Experts of a small language model.
Size: 9 layers, vocabulary 4096, 40.1M parameters.
Experts: 64 experts in each of 7 layers, 160 squared leaky ReLU neurons an expert, 3 picks a token.
Training: 355M tokens, 5440 steps.
Below are experts of layer 5 (counted from 0) of a mixture-of-experts language model. Rows are named router (the router's row for the expert), down (a neuron's output weights, with its number) and show model dimensions 0-223. Each number is 50 + 15 x the weight over its row's rms, rounded and kept within 0 to 99.
After each expert's rows: "comes before" lists some tokens at least twice as common just after its tokens as in all text. This comes from a sample of Wikipedia text that the model never trained on. Tokens count by the router's weight.

# expert 27
router:61 53 70 75 73 54 41 56 37 44 55 63 46 40 43 48 54 70 61 57 74 60 27 68 49 40 28 60 51 60 62 39 36 38 31 44 58 49 56 68 23 28 50 49 01 21 45 30 55 49 34 64 51 46 95 67 67 40 19 44 47 26 35 81 21 61 39 44 33 72 38 42 67 63 60 53 33 47 66 54 72 42 59 33 61 64 65 73 44 19 30 67 62 68 67 57 83 51 56 60 18 40 40 61 56 63 43 45 57 67 40 50 68 48 72 66 45 66 36 56 64 42 35 31 52 68 76 57 65 62 52 42 29 49 45 58 46 40 69 60 54 50 77 40 61 57 47 49 13 50 21 27 31 65 44 57 67 42 40 58 74 67 66 32 64 42 48 72 43 28 41 46 46 42 65 58 42 47 32 39 55 63 46 58 61 50 37 35 49 14 48 59 42 36 45 57 48 55 55 59 41 61 52 46 40 37 77 64 57 58 77 43 50 79 52 79 54 39 66 46 66 25 60 65
down20:50 68 57 42 75 39 65 44 44 72 39 51 60 50 55 67 45 41 52 44 55 58 48 55 51 48 88 41 50 37 49 38 36 48 61 60 72 81 40 68 59 43 37 53 47 55 48 47 20 75 57 54 54 42 46 68 56 65 89 50 66 59 74 53 46 57 53 35 45 42 14 21 53 64 77 44 58 30 64 58 41 47 55 65 78 45 37 42 40 43 58 33 28 46 37 49 32 52 71 63 49 37 44 43 45 58 41 65 25 28 42 50 72 16 77 33 36 22 55 54 42 47 55 21 52 58 67 35 29 37 57 14 71 49 22 52 50 37 22 77 41 69 30 26 54 42 57 49 16 59 69 84 28 60 41 55 34 42 54 59 76 47 70 78 47 59 40 41 45 68 59 53 43 47 83 67 39 35 41 60 51 50 45 47 37 34 38 45 50 19 48 20 42 64 89 66 48 64 69 50 69 53 45 65 36 25 55 52 35 47 61 47 54 55 51 42 35 64 46 74 30 62 52 35
comes before: " was", " is", " had", " been", " has", " were"

# expert 28
router:46 62 46 33 22 58 39 60 59 64 56 41 61 41 52 58 41 21 48 43 47 66 91 45 75 54 24 45 51 49 66 32 43 53 26 34 58 53 64 22 54 47 74 40 06 76 51 36 58 62 66 79 60 66 67 58 60 31 18 36 34 14 64 41 66 80 61 67 70 48 34 55 43 51 52 61 66 36 31 17 53 66 69 38 52 54 51 37 50 53 30 32 71 38 22 51 28 62 29 28 30 44 26 58 26 51 70 64 56 44 66 44 58 58 67 59 51 58 25 32 41 61 52 51 23 24 51 62 55 35 78 83 78 44 34 43 17 41 55 50 66 49 51 32 39 36 60 72 68 47 40 51 55 66 43 46 40 49 57 54 73 45 57 44 41 45 41 60 66 47 46 46 41 64 47 63 62 70 36 52 58 58 50 46 60 50 62 33 40 52 64 53 67 50 60 47 50 52 74 71 28 40 69 42 72 58 72 48 84 58 58 52 41 38 38 46 71 30 33 71 40 71 46 55
down0:42 34 32 33 23 53 31 20 64 59 47 25 38 55 27 43 39 64 53 60 25 59 58 03 47 41 36 58 62 41 24 58 62 53 64 64 56 33 39 27 43 45 06 69 29 43 57 48 45 61 39 35 43 40 50 43 61 60 61 45 63 50 46 63 59 67 23 59 52 56 17 57 00 44 31 50 64 48 57 52 35 49 17 33 52 50 44 41 53 25 46 52 19 68 53 66 40 56 32 58 44 42 62 27 47 63 35 50 74 60 53 38 41 57 73 42 49 48 72 54 65 62 56 62 51 78 73 46 12 45 38 61 31 66 41 53 41 70 42 53 44 22 62 56 70 46 64 11 80 58 40 52 60 64 64 35 52 33 48 29 53 39 50 34 55 55 50 50 69 28 52 34 64 60 54 40 34 72 50 47 40 35 48 58 59 40 17 51 56 48 26 64 71 40 66 63 39 49 59 73 49 40 27 60 58 33 61 52 41 65 66 69 46 40 47 48 15 59 34 45 54 57 55 38
comes before: ",", " of", ".", " and", "s", " in"

# expert 18
router:73 65 51 56 54 37 57 60 37 66 23 73 38 58 73 64 43 79 63 35 42 59 45 55 68 67 61 53 38 63 69 62 36 31 46 57 43 71 51 57 41 61 53 44 09 44 50 52 56 53 78 59 34 43 46 49 68 53 41 39 58 15 56 26 70 67 68 50 55 39 54 43 79 40 53 57 54 16 46 63 70 84 64 71 54 25 43 58 40 28 40 53 83 15 50 46 46 34 49 72 58 70 43 54 44 38 71 42 37 34 45 30 96 59 62 56 58 51 67 59 54 27 56 38 23 61 57 67 54 71 52 40 50 55 60 57 45 42 64 24 53 45 28 45 70 70 75 71 51 34 41 51 56 46 47 65 52 70 31 69 48 57 54 65 64 56 68 31 40 26 76 47 39 47 41 71 47 49 44 56 56 70 74 35 40 80 70 35 53 55 37 37 68 44 57 77 65 58 38 61 45 52 44 53 51 61 53 50 77 70 49 64 19 66 40 43 43 42 10 25 29 55 49 54
down5:79 68 88 57 72 62 52 25 30 38 43 64 45 44 68 59 58 68 45 48 69 66 29 50 54 45 54 44 39 40 47 48 64 40 34 25 50 67 25 45 31 59 53 44 39 58 50 50 61 41 40 48 26 39 44 37 43 45 59 58 66 45 40 48 51 48 21 43 58 35 42 31 41 56 66 56 52 62 55 35 54 35 37 64 38 40 42 52 56 64 25 23 52 29 68 60 61 97 61 53 34 41 71 37 41 48 21 77 82 22 44 56 40 78 38 82 55 38 73 68 46 25 66 50 57 64 54 71 72 47 45 57 52 47 48 32 64 39 60 41 42 44 27 41 83 52 54 67 56 23 51 59 59 40 68 73 54 60 16 35 55 25 31 73 67 66 49 32 57 57 83 36 46 67 52 56 66 45 74 17 45 49 32 35 63 70 36 48 48 51 28 42 68 41 24 29 63 55 36 20 48 51 51 59 54 53 60 46 71 59 48 26 38 34 42 63 49 57 84 52 62 49 54 30
comes before: " in", ",", ".", " of", " on", " and"

# expert 63
router:56 73 37 64 55 40 19 33 60 59 26 28 53 46 72 70 77 60 27 56 43 59 30 53 53 51 50 48 39 70 64 52 24 60 56 88 57 49 28 40 36 44 58 22 33 57 53 69 60 73 51 49 50 54 58 38 85 62 59 40 60 51 41 45 91 32 37 63 40 39 49 43 72 53 75 50 13 39 54 61 32 52 43 61 66 63 34 24 48 48 49 32 62 52 68 41 71 61 74 63 54 76 41 65 63 57 76 34 81 64 61 55 54 50 64 81 49 17 30 31 38 72 65 37 55 37 37 40 62 47 48 30 55 43 51 70 48 26 58 49 68 64 57 51 61 47 54 43 46 36 52 41 48 22 45 45 51 76 47 35 73 47 38 74 51 53 49 76 56 87 47 43 12 64 48 18 56 39 41 49 23 53 65 49 60 56 41 54 49 70 45 65 62 55 42 40 47 36 40 41 65 23 49 36 27 63 48 45 34 40 66 55 38 21 32 58 42 54 28 41 47 43 61 28
down0:33 42 79 68 83 56 48 34 47 50 58 63 64 17 50 40 51 44 37 23 40 50 33 64 63 70 31 58 63 48 53 44 66 38 48 19 57 69 79 39 62 74 70 59 48 27 48 75 57 36 58 30 59 56 36 88 28 69 29 34 57 38 59 57 67 44 47 64 41 42 40 31 68 54 33 59 44 58 60 55 53 76 62 56 44 64 58 57 50 49 40 51 52 56 45 63 43 41 73 38 39 62 71 32 65 53 34 43 48 58 65 54 46 47 52 65 67 50 83 38 32 27 36 56 36 38 38 61 34 38 54 48 38 38 29 47 28 21 44 69 48 31 39 75 21 33 42 37 73 60 40 65 75 50 32 27 49 49 56 72 41 35 51 27 56 38 60 20 37 41 54 45 50 54 34 76 34 65 44 60 65 74 71 57 61 73 51 73 61 36 63 32 37 38 53 52 67 58 44 69 62 91 50 66 61 62 57 51 48 65 35 83 24 69 32 84 65 50 62 58 35 60 48 43
comes before: " ", " |", "1", "\n", "2", "3"

# expert 45
router:52 35 35 67 71 44 51 37 31 35 52 39 47 77 31 42 35 37 35 40 66 59 41 33 69 46 56 59 37 64 65 62 57 52 29 62 78 47 51 51 69 56 54 53 30 55 43 57 39 63 52 60 39 67 64 54 45 43 52 39 37 40 61 70 66 47 66 33 43 62 53 48 39 10 63 24 22 81 18 59 26 68 31 28 41 39 81 61 39 33 52 51 64 33 65 34 46 43 76 54 62 58 50 58 67 48 54 73 48 63 61 63 20 75 59 63 64 41 55 53 68 63 53 65 54 49 65 66 69 62 65 32 49 75 48 43 65 34 40 51 65 66 46 46 39 42 64 64 32 66 52 83 49 62 46 35 48 66 82 62 19 43 40 48 35 37 41 82 50 90 46 45 52 37 73 58 26 37 42 37 31 65 46 73 31 66 27 45 63 32 38 43 71 83 39 42 38 39 44 27 58 61 41 35 33 68 55 47 36 45 78 51 58 18 60 28 52 64 51 49 58 24 39 31
down0:52 64 42 43 71 49 32 78 34 42 58 45 52 30 26 56 52 46 43 31 55 56 78 59 44 27 31 54 35 54 49 29 45 37 70 38 41 62 45 43 37 45 67 68 37 56 67 63 54 27 50 64 47 61 51 71 48 54 54 40 92 32 68 22 20 25 45 48 69 27 49 31 46 38 66 43 81 63 58 44 32 62 51 36 42 29 64 46 43 49 38 36 45 60 61 72 40 51 48 71 80 34 73 52 72 56 25 61 43 65 45 33 52 54 48 45 48 63 58 54 63 55 58 63 59 55 38 59 60 51 70 56 37 49 74 41 75 49 76 61 68 78 54 62 39 84 55 33 40 75 54 34 84 34 48 14 36 18 40 72 40 66 24 44 41 56 37 51 29 39 64 38 70 39 67 66 29 48 63 66 35 56 36 49 68 54 60 77 43 37 64 42 55 43 39 74 63 27 40 46 50 40 37 52 61 12 39 36 67 66 56 54 34 29 50 73 32 37 38 66 44 57 21 42
comes before: "==", "=", "===", "-", "==\n", "The"

# expert 35
router:49 46 49 54 41 50 39 64 50 63 44 69 42 58 60 84 36 68 53 50 47 74 35 64 69 66 62 50 62 49 58 76 38 77 48 40 35 91 47 65 45 41 30 59 31 67 49 61 35 45 61 46 59 50 60 51 22 30 74 46 45 29 64 52 36 45 62 37 41 42 52 78 42 64 54 51 43 19 32 12 70 86 49 57 74 62 33 30 59 58 32 43 48 46 12 47 57 38 30 47 54 27 28 45 30 28 45 32 71 54 46 28 69 61 36 62 56 67 54 36 70 69 39 47 50 68 47 47 43 52 25 37 70 45 62 36 30 63 33 37 59 44 57 66 58 35 62 62 56 57 41 49 66 36 64 64 41 58 41 57 26 83 43 58 77 49 61 39 45 25 39 41 35 37 59 52 54 39 53 31 69 65 47 64 38 51 64 33 51 39 42 45 67 68 27 89 52 35 49 83 36 69 29 64 38 32 71 31 50 73 12 48 36 58 47 57 51 50 45 33 68 76 57 64
down4:47 34 33 50 48 60 49 68 55 67 34 20 56 42 38 38 47 46 25 50 52 40 57 45 26 33 70 69 62 51 23 62 67 66 36 57 33 54 82 60 66 35 40 54 71 51 52 44 44 65 63 42 50 18 62 37 53 46 42 43 63 41 75 62 77 42 33 24 41 49 42 78 57 57 43 58 38 85 77 26 66 63 47 70 31 39 57 52 73 65 77 68 54 58 39 58 32 61 70 56 33 43 54 52 31 74 53 57 27 60 32 47 39 72 37 62 37 61 53 44 59 39 51 55 58 45 47 36 38 46 56 33 54 56 26 42 34 67 39 65 62 32 53 42 32 51 63 19 59 45 54 59 42 52 40 88 54 23 63 50 27 81 68 53 51 55 63 55 45 45 71 13 71 46 52 40 74 48 30 46 52 62 34 53 56 49 36 49 86 51 67 59 43 52 41 54 81 59 54 53 35 30 60 78 51 58 51 16 67 78 32 50 44 36 10 49 36 60 30 44 72 69 24 63
comes before: " to", " by", " in", " of", " with", ","

# expert 29
router:70 64 35 18 56 52 36 37 51 53 70 49 80 66 41 67 66 53 44 59 51 44 26 56 31 49 67 33 40 70 61 37 82 57 55 49 64 49 29 56 67 42 86 24 52 40 52 56 36 34 27 62 65 60 39 42 60 52 34 39 46 43 44 15 55 51 46 43 24 39 71 66 61 31 62 34 24 68 41 55 36 38 59 45 50 43 71 27 42 51 53 62 48 52 54 53 66 66 41 57 39 55 37 81 22 52 48 38 35 59 48 73 65 35 60 68 16 48 68 30 59 59 43 47 59 49 38 68 93 69 76 23 57 49 51 67 49 31 76 39 37 43 50 42 52 43 34 58 44 33 64 19 41 38 57 47 57 50 41 71 63 35 65 58 43 47 57 73 43 99 56 50 51 60 71 60 61 63 44 73 73 52 55 51 35 43 45 42 44 43 54 53 62 63 40 52 14 26 41 17 20 53 64 37 55 46 60 56 38 39 53 23 69 65 35 53 68 55 56 48 60 50 68 45
down9:49 57 67 28 51 43 27 81 64 28 52 41 48 33 11 57 37 20 55 50 56 53 72 48 51 47 61 45 65 36 50 23 27 54 54 44 79 67 30 70 52 48 60 50 40 53 54 47 52 58 67 58 46 54 18 49 64 49 44 65 50 74 50 11 45 48 32 44 31 51 70 24 52 80 56 20 46 50 34 48 42 14 44 51 57 77 77 79 58 20 42 57 82 68 49 56 62 69 42 48 44 46 30 32 76 58 45 50 48 38 34 40 42 39 36 29 64 16 45 83 36 32 56 61 61 43 51 50 71 44 61 30 52 61 73 82 49 27 55 40 38 47 48 71 77 48 53 67 67 41 48 60 45 40 80 43 59 43 52 51 36 60 44 61 61 58 67 42 49 38 65 72 47 37 55 36 46 57 36 33 32 36 49 42 75 36 36 54 50 66 49 33 63 38 57 72 39 67 45 66 34 60 74 32 47 51 48 56 71 85 44 28 58 59 61 50 57 71 61 53 62 61 42 76
comes before: " |", "\n", ",", " (", "\n\n", ":"

# expert 17
router:41 43 37 42 27 46 73 25 49 42 32 69 58 76 50 58 34 42 45 45 41 70 49 64 71 65 51 59 53 42 57 46 69 59 52 48 68 55 45 47 44 35 62 73 04 35 47 67 68 43 49 62 29 55 66 49 46 58 71 40 53 35 28 55 41 64 54 76 26 47 40 58 25 63 32 60 55 69 50 22 39 38 48 73 31 29 45 20 87 50 47 52 58 84 48 43 76 46 68 36 30 55 52 33 39 70 45 32 66 29 38 51 44 70 61 39 38 39 49 48 47 50 31 44 38 55 86 49 82 53 59 41 46 35 62 48 54 19 58 66 54 43 53 72 25 56 60 07 34 49 57 32 33 36 58 56 23 56 41 56 20 57 64 38 55 24 38 35 63 38 46 48 51 29 78 72 20 80 61 79 54 70 39 67 61 49 34 56 58 66 53 32 53 53 64 42 55 44 36 74 37 44 69 28 70 54 50 43 69 45 56 48 56 69 65 64 51 37 41 57 61 38 45 28
down13:51 45 42 41 48 20 31 30 61 68 45 49 44 57 60 53 63 41 64 85 52 59 42 71 45 67 35 58 38 66 54 50 63 38 64 54 40 54 69 61 28 67 49 49 32 46 44 43 67 50 50 29 43 34 69 67 50 34 76 74 66 55 41 62 35 77 37 55 52 29 45 60 39 58 46 42 47 69 33 48 18 48 50 28 73 49 40 55 59 27 46 52 42 54 78 77 77 57 41 46 13 21 56 60 48 62 36 37 42 38 52 52 53 43 47 36 47 65 39 54 80 42 57 36 42 57 65 60 45 74 33 62 65 47 51 41 45 83 24 92 69 42 57 42 38 57 24 65 86 33 53 60 40 76 66 52 54 60 35 68 35 40 60 11 32 51 55 92 43 30 46 31 38 63 60 46 37 52 42 69 49 29 57 47 36 52 43 62 52 59 55 44 49 66 48 42 77 50 17 40 44 39 18 32 66 72 65 33 27 32 43 54 47 58 60 24 37 83 48 53 50 36 57 47
comes before: " |\n", " |", " ", "0", ";", " |\n\n"

# expert 0
router:32 40 62 59 30 61 25 46 73 67 67 31 57 40 40 30 45 78 33 37 42 69 50 08 37 74 57 45 69 57 46 70 54 55 41 42 47 56 63 51 54 25 49 50 18 20 63 37 44 34 42 34 53 51 66 24 49 54 42 36 62 44 54 70 62 66 38 56 61 42 53 58 51 64 39 73 28 64 54 02 48 70 33 72 64 58 72 64 82 54 58 68 42 49 42 60 57 68 38 48 41 28 58 52 37 72 68 53 46 42 55 39 50 63 38 67 61 46 22 33 56 55 43 42 58 32 59 56 78 60 30 34 30 70 46 40 43 55 59 26 29 33 56 68 48 71 49 51 59 43 46 54 42 44 49 31 48 56 46 47 50 67 51 71 45 38 41 39 56 35 70 30 55 53 65 46 28 41 79 64 33 54 46 88 39 68 49 57 28 57 65 61 35 44 68 59 36 29 51 63 46 30 47 56 52 80 71 38 69 24 32 35 31 70 38 24 19 70 58 55 64 53 57 84
down0:07 61 55 64 60 72 61 26 47 37 57 67 59 42 61 44 23 37 78 54 66 56 49 30 59 52 54 73 36 70 33 61 19 33 37 46 34 56 34 88 38 70 41 54 71 39 62 32 39 54 67 28 34 60 49 60 47 60 52 29 28 55 48 76 42 47 77 50 34 38 40 52 22 70 49 25 55 42 47 45 49 53 69 62 57 44 46 70 28 52 39 55 51 32 46 37 47 56 59 64 43 44 49 70 41 54 41 45 76 58 31 45 26 49 20 37 68 66 52 34 50 59 47 35 65 43 42 56 44 57 26 26 42 45 59 43 39 60 64 36 33 71 77 58 52 45 70 60 58 58 52 54 20 38 99 44 37 73 58 50 50 73 55 71 62 30 46 73 49 19 35 68 40 47 42 45 37 40 70 57 56 56 37 61 32 71 32 29 61 34 83 61 44 61 42 54 71 14 45 91 59 53 52 58 62 46 72 48 35 47 72 52 50 32 73 46 42 46 43 60 46 34 47 56
comes before: " the", " a", " his", " it", " he", " an"

# expert 30
router:57 66 30 54 49 64 43 27 49 51 44 60 66 68 93 35 35 77 40 30 50 02 34 57 70 54 37 52 51 58 48 33 52 35 43 64 71 54 60 40 49 35 56 50 51 59 46 66 55 71 48 43 45 27 48 47 40 66 55 48 46 43 46 29 62 52 30 56 52 12 42 57 71 35 51 29 52 57 54 61 43 55 68 35 54 34 35 47 32 41 35 59 33 53 28 38 43 27 67 43 40 50 49 78 33 50 59 52 41 53 71 60 63 32 70 50 53 63 53 34 64 47 47 41 40 70 19 37 67 56 65 76 38 67 29 62 72 35 48 39 64 57 52 19 64 76 44 75 57 28 56 37 44 50 49 58 30 72 43 36 60 36 36 36 39 53 56 62 53 99 77 44 47 76 77 65 61 35 56 55 57 56 57 69 38 35 52 54 51 38 43 34 52 55 36 11 40 57 34 27 45 48 16 74 39 50 31 37 15 42 66 61 61 42 47 55 62 68 26 40 28 43 22 48
down0:39 71 50 56 64 30 38 32 41 47 65 46 59 42 48 47 42 47 35 67 69 52 69 68 49 60 46 45 47 62 37 48 79 59 35 74 52 61 57 38 71 43 82 32 58 62 58 61 48 48 64 48 45 85 48 61 63 49 59 39 31 56 46 68 64 49 34 36 97 35 55 73 51 45 85 40 42 47 44 53 69 14 44 53 63 44 40 33 44 49 47 57 43 69 67 70 48 38 60 38 55 88 32 47 69 40 42 47 61 42 38 39 49 28 62 45 41 58 52 35 72 45 35 31 42 46 52 50 47 36 66 54 61 68 17 68 59 62 70 48 42 63 63 00 33 42 54 36 42 66 18 42 36 39 59 38 68 60 75 15 37 65 45 39 20 72 49 41 17 34 38 47 43 65 32 27 56 54 54 77 53 65 49 63 68 58 42 51 57 58 80 57 30 55 59 58 23 30 47 33 66 53 44 54 49 68 77 44 56 64 43 41 43 18 63 31 48 60 64 53 23 46 62 44
comes before: " |", " |\n", " (", " medal", ";", " –"

# expert 8
router:45 68 49 51 34 22 32 52 44 62 48 38 30 68 36 32 36 71 63 38 31 63 47 42 73 62 75 58 40 41 48 47 62 60 39 59 29 48 60 72 28 39 49 37 37 21 38 50 57 46 31 58 38 52 59 46 73 67 40 26 45 36 44 50 55 53 38 63 15 41 51 59 49 29 61 64 21 54 57 15 58 73 53 38 50 63 84 37 28 33 44 54 65 34 57 68 59 46 73 58 25 36 39 62 34 61 66 59 69 41 55 50 64 29 54 75 44 58 43 18 55 76 32 42 37 48 40 50 72 64 30 47 44 72 56 64 46 68 60 16 74 35 49 48 47 57 53 45 45 52 51 24 42 63 64 69 62 43 30 61 28 75 52 56 35 39 68 73 50 25 38 12 25 37 41 34 39 58 55 64 59 51 72 43 40 45 60 61 46 32 64 45 61 69 63 53 33 27 47 67 42 46 30 76 36 63 74 48 59 51 25 25 28 68 39 76 34 63 35 47 74 71 53 59
down24:57 71 41 81 58 37 35 55 40 63 52 53 47 37 35 25 59 36 45 76 31 56 22 43 69 47 36 56 62 37 64 50 44 60 25 49 37 72 48 32 37 60 72 46 26 56 55 34 52 53 42 62 59 31 41 66 70 50 36 55 36 50 39 66 60 57 49 62 30 33 73 57 56 51 37 52 20 42 24 59 62 45 59 50 38 59 58 37 45 75 52 58 42 37 57 59 74 67 47 07 44 61 39 50 57 76 46 76 36 73 56 58 39 51 31 60 79 41 48 41 72 41 69 43 53 68 33 66 47 49 58 51 54 57 80 73 52 46 50 43 19 82 42 70 59 48 38 55 50 51 53 68 49 63 84 39 49 29 54 28 25 23 54 57 32 67 58 80 61 51 56 47 64 71 54 29 62 30 35 36 25 36 41 70 49 68 55 47 52 59 51 45 65 30 45 50 65 87 24 41 67 76 61 58 17 62 52 57 69 24 45 14 51 65 40 62 55 55 59 68 41 33 82 38
comes before: " the", " a", " to", " be", " his", " that"

# expert 47
router:43 67 46 59 57 77 50 60 53 49 49 70 62 40 00 59 59 52 41 46 14 70 56 19 41 62 75 34 40 28 39 62 67 64 58 36 66 06 67 34 46 20 63 32 15 36 47 64 33 38 51 26 48 53 34 50 43 42 36 64 58 38 61 63 53 75 52 63 49 56 35 29 47 37 49 68 45 50 64 21 53 61 26 44 60 66 56 68 87 38 48 69 59 43 27 39 31 54 68 52 60 59 31 53 58 59 63 67 58 28 85 46 55 40 45 50 62 53 39 46 59 50 60 41 49 68 33 45 79 81 46 17 44 74 50 52 57 65 39 26 70 48 44 43 49 61 34 87 35 33 50 46 25 45 49 38 51 20 57 53 63 71 44 60 29 74 60 33 45 45 53 39 46 61 45 67 57 61 74 59 52 42 55 66 34 63 34 54 42 48 70 43 37 55 70 57 42 57 57 48 71 77 39 57 41 54 36 32 56 29 43 62 47 48 21 65 50 36 55 35 60 47 42 41
down0:47 51 39 65 39 63 46 62 62 37 54 47 46 47 66 70 42 62 41 68 19 38 34 75 37 71 42 53 08 50 52 27 27 63 55 57 54 50 74 31 57 33 37 59 42 27 54 51 26 50 65 77 26 54 57 43 54 33 21 51 75 53 22 54 30 68 34 50 66 45 85 63 36 46 35 45 56 49 48 59 24 83 84 67 45 40 75 29 52 22 47 57 45 53 26 60 55 39 38 28 70 52 63 59 44 59 59 75 41 47 54 60 44 57 59 40 39 77 38 62 40 59 24 73 61 51 51 40 71 59 74 41 18 68 99 50 57 48 72 40 45 35 49 36 30 46 83 42 39 41 56 29 37 58 56 58 58 41 59 23 52 56 53 53 60 49 68 62 51 30 27 51 67 63 67 60 36 61 44 43 72 41 54 13 28 48 28 62 50 53 72 43 70 47 56 37 33 77 46 63 73 65 35 56 54 35 47 57 56 47 28 74 59 57 52 44 59 47 57 57 55 49 55 52
comes before: " the", " a", " his", " their", " its", " this"

# expert 12
router:53 57 30 68 70 75 22 37 22 49 52 39 69 58 37 49 43 35 47 39 48 41 56 47 58 46 60 56 39 63 45 55 43 30 63 74 45 66 47 26 71 69 42 62 35 55 30 40 54 65 46 53 28 45 42 28 41 44 30 44 56 75 51 42 15 42 19 33 45 40 75 50 74 21 48 45 76 51 47 43 49 45 69 25 53 40 65 68 43 70 41 49 52 42 80 59 34 39 51 62 75 71 60 51 32 68 42 39 60 59 50 49 72 37 45 55 34 65 56 62 68 34 59 65 67 64 35 72 36 94 62 53 54 85 39 42 51 51 55 51 77 58 26 53 54 24 56 61 47 28 24 50 31 36 53 53 41 57 56 51 42 36 52 62 38 80 58 60 46 80 80 70 45 35 68 58 50 38 39 39 60 72 58 47 30 51 56 61 42 50 70 35 28 58 43 18 30 69 27 47 35 67 37 30 63 50 30 52 39 82 37 57 54 12 38 40 65 50 30 42 62 36 31 32
down0:61 50 73 49 38 40 56 42 43 76 40 19 40 35 26 57 52 61 55 53 43 52 72 38 76 58 56 34 39 57 40 33 54 61 33 68 37 48 37 35 40 58 60 69 52 50 42 55 45 29 47 60 54 44 42 50 88 51 45 65 29 34 57 51 58 70 50 49 51 41 49 54 38 32 30 52 34 55 39 19 88 40 27 50 72 44 54 74 45 63 51 83 48 32 30 53 62 39 45 59 48 43 67 64 47 45 48 31 38 12 45 60 30 40 38 37 20 51 52 49 65 44 63 36 58 78 60 53 63 32 42 55 69 65 31 57 63 61 52 85 64 68 45 72 45 27 53 40 71 84 88 72 54 27 46 71 32 68 46 68 63 67 65 57 48 63 68 59 40 59 47 27 64 75 46 72 46 31 47 58 40 54 40 71 58 69 33 57 62 74 48 64 47 84 54 53 40 51 29 54 69 44 61 35 76 56 66 30 74 32 28 46 59 42 55 76 38 84 45 32 63 33 49 39
comes before: ":", "-", "\n", " by", " |\n", "):"

# expert 13
router:59 22 59 54 56 43 29 39 75 42 41 66 45 33 65 33 31 34 35 41 60 61 53 86 63 49 60 77 50 50 69 65 34 55 34 84 13 62 48 57 50 67 51 51 63 47 37 53 45 69 52 41 58 48 72 56 32 68 41 29 38 39 48 50 43 48 46 49 64 38 65 57 46 45 43 57 67 14 51 57 62 74 80 47 40 23 36 48 46 63 31 77 62 39 50 54 52 30 15 91 64 47 40 52 26 54 69 59 51 40 45 21 56 70 50 58 51 49 58 41 46 55 43 42 19 68 57 43 62 34 38 61 28 12 56 62 54 54 45 47 67 43 35 41 38 22 52 53 40 42 37 71 50 69 52 36 49 47 37 38 50 69 61 57 69 58 39 57 41 25 15 73 30 31 63 56 58 40 30 69 72 32 46 83 60 63 45 31 43 82 43 83 48 42 64 74 58 43 55 62 48 59 34 60 77 35 53 69 63 33 61 35 65 29 49 47 46 73 33 38 39 42 61 53
down5:46 40 43 62 53 35 30 54 48 62 59 54 56 23 59 35 42 47 33 45 52 28 40 63 85 31 56 63 74 53 65 53 61 52 83 71 21 63 59 33 27 57 86 49 14 43 37 20 65 23 64 78 45 48 76 44 52 36 51 43 48 36 77 58 56 40 47 35 67 66 69 52 47 53 40 53 52 33 37 42 35 44 49 44 42 36 42 56 23 31 45 54 45 55 71 52 65 36 34 40 76 35 50 82 41 70 55 52 51 38 44 84 54 35 48 44 54 51 35 39 38 51 37 43 35 52 41 59 69 53 44 77 24 38 44 42 56 18 36 65 44 38 87 24 77 41 44 67 58 31 40 57 66 68 78 49 35 50 40 68 72 36 49 93 34 38 51 32 65 44 41 63 49 26 76 34 58 70 60 72 62 20 51 50 62 42 31 46 25 72 47 63 42 23 29 50 46 44 51 57 33 46 49 53 46 33 57 61 56 32 61 47 56 35 54 59 70 47 70 45 37 54 38 41
comes before: " of", " in", " for", " to", " and", ".\n\n"

# expert 37
router:63 45 67 39 43 53 44 51 81 54 46 73 48 62 41 88 28 34 32 59 44 47 46 42 37 29 51 53 70 55 43 39 42 58 84 17 77 30 49 62 70 31 27 23 64 42 36 79 24 01 43 45 31 27 56 73 69 45 61 40 62 72 51 00 42 25 37 55 42 55 65 68 19 70 46 29 53 51 60 63 35 32 55 27 70 40 58 62 55 46 67 62 66 48 27 49 52 44 19 47 44 47 49 68 50 49 36 55 31 41 49 48 79 32 39 32 42 45 65 41 24 44 57 59 40 51 57 40 58 41 73 25 27 41 51 51 42 43 60 51 35 26 61 54 34 62 82 37 49 63 66 41 46 80 56 35 73 50 39 64 52 36 54 55 45 46 65 60 45 30 59 74 36 43 40 36 64 43 38 44 50 57 36 29 34 55 54 65 55 61 40 54 52 63 43 58 42 52 61 40 25 62 35 58 46 39 61 71 37 42 72 45 69 44 45 45 51 49 88 61 65 56 40 43
down6:42 35 56 39 42 23 39 46 64 24 40 48 52 47 49 64 74 71 55 29 52 60 45 50 64 66 63 56 44 47 57 21 41 45 56 62 47 39 37 36 66 52 39 65 46 19 57 45 26 19 87 65 43 39 48 19 62 68 57 79 45 56 37 55 62 27 23 21 36 46 35 29 45 51 64 59 75 50 78 37 19 35 66 48 45 23 67 41 51 67 45 46 65 29 52 57 37 47 47 46 35 34 39 88 60 48 28 37 80 87 64 57 41 30 63 47 64 50 57 22 34 56 54 64 58 58 57 89 45 69 42 39 62 51 36 49 58 56 69 42 43 56 58 42 55 78 59 31 76 47 68 77 46 48 47 62 45 47 53 38 24 74 62 72 48 35 26 62 76 50 53 53 43 42 48 39 49 51 63 37 55 53 65 33 39 62 40 67 51 34 34 57 44 56 58 18 45 50 37 26 65 42 37 46 54 34 33 64 36 62 69 74 42 72 30 27 63 51 72 71 39 55 37 60
comes before: ",", "z", " (", "\n", "k", " County"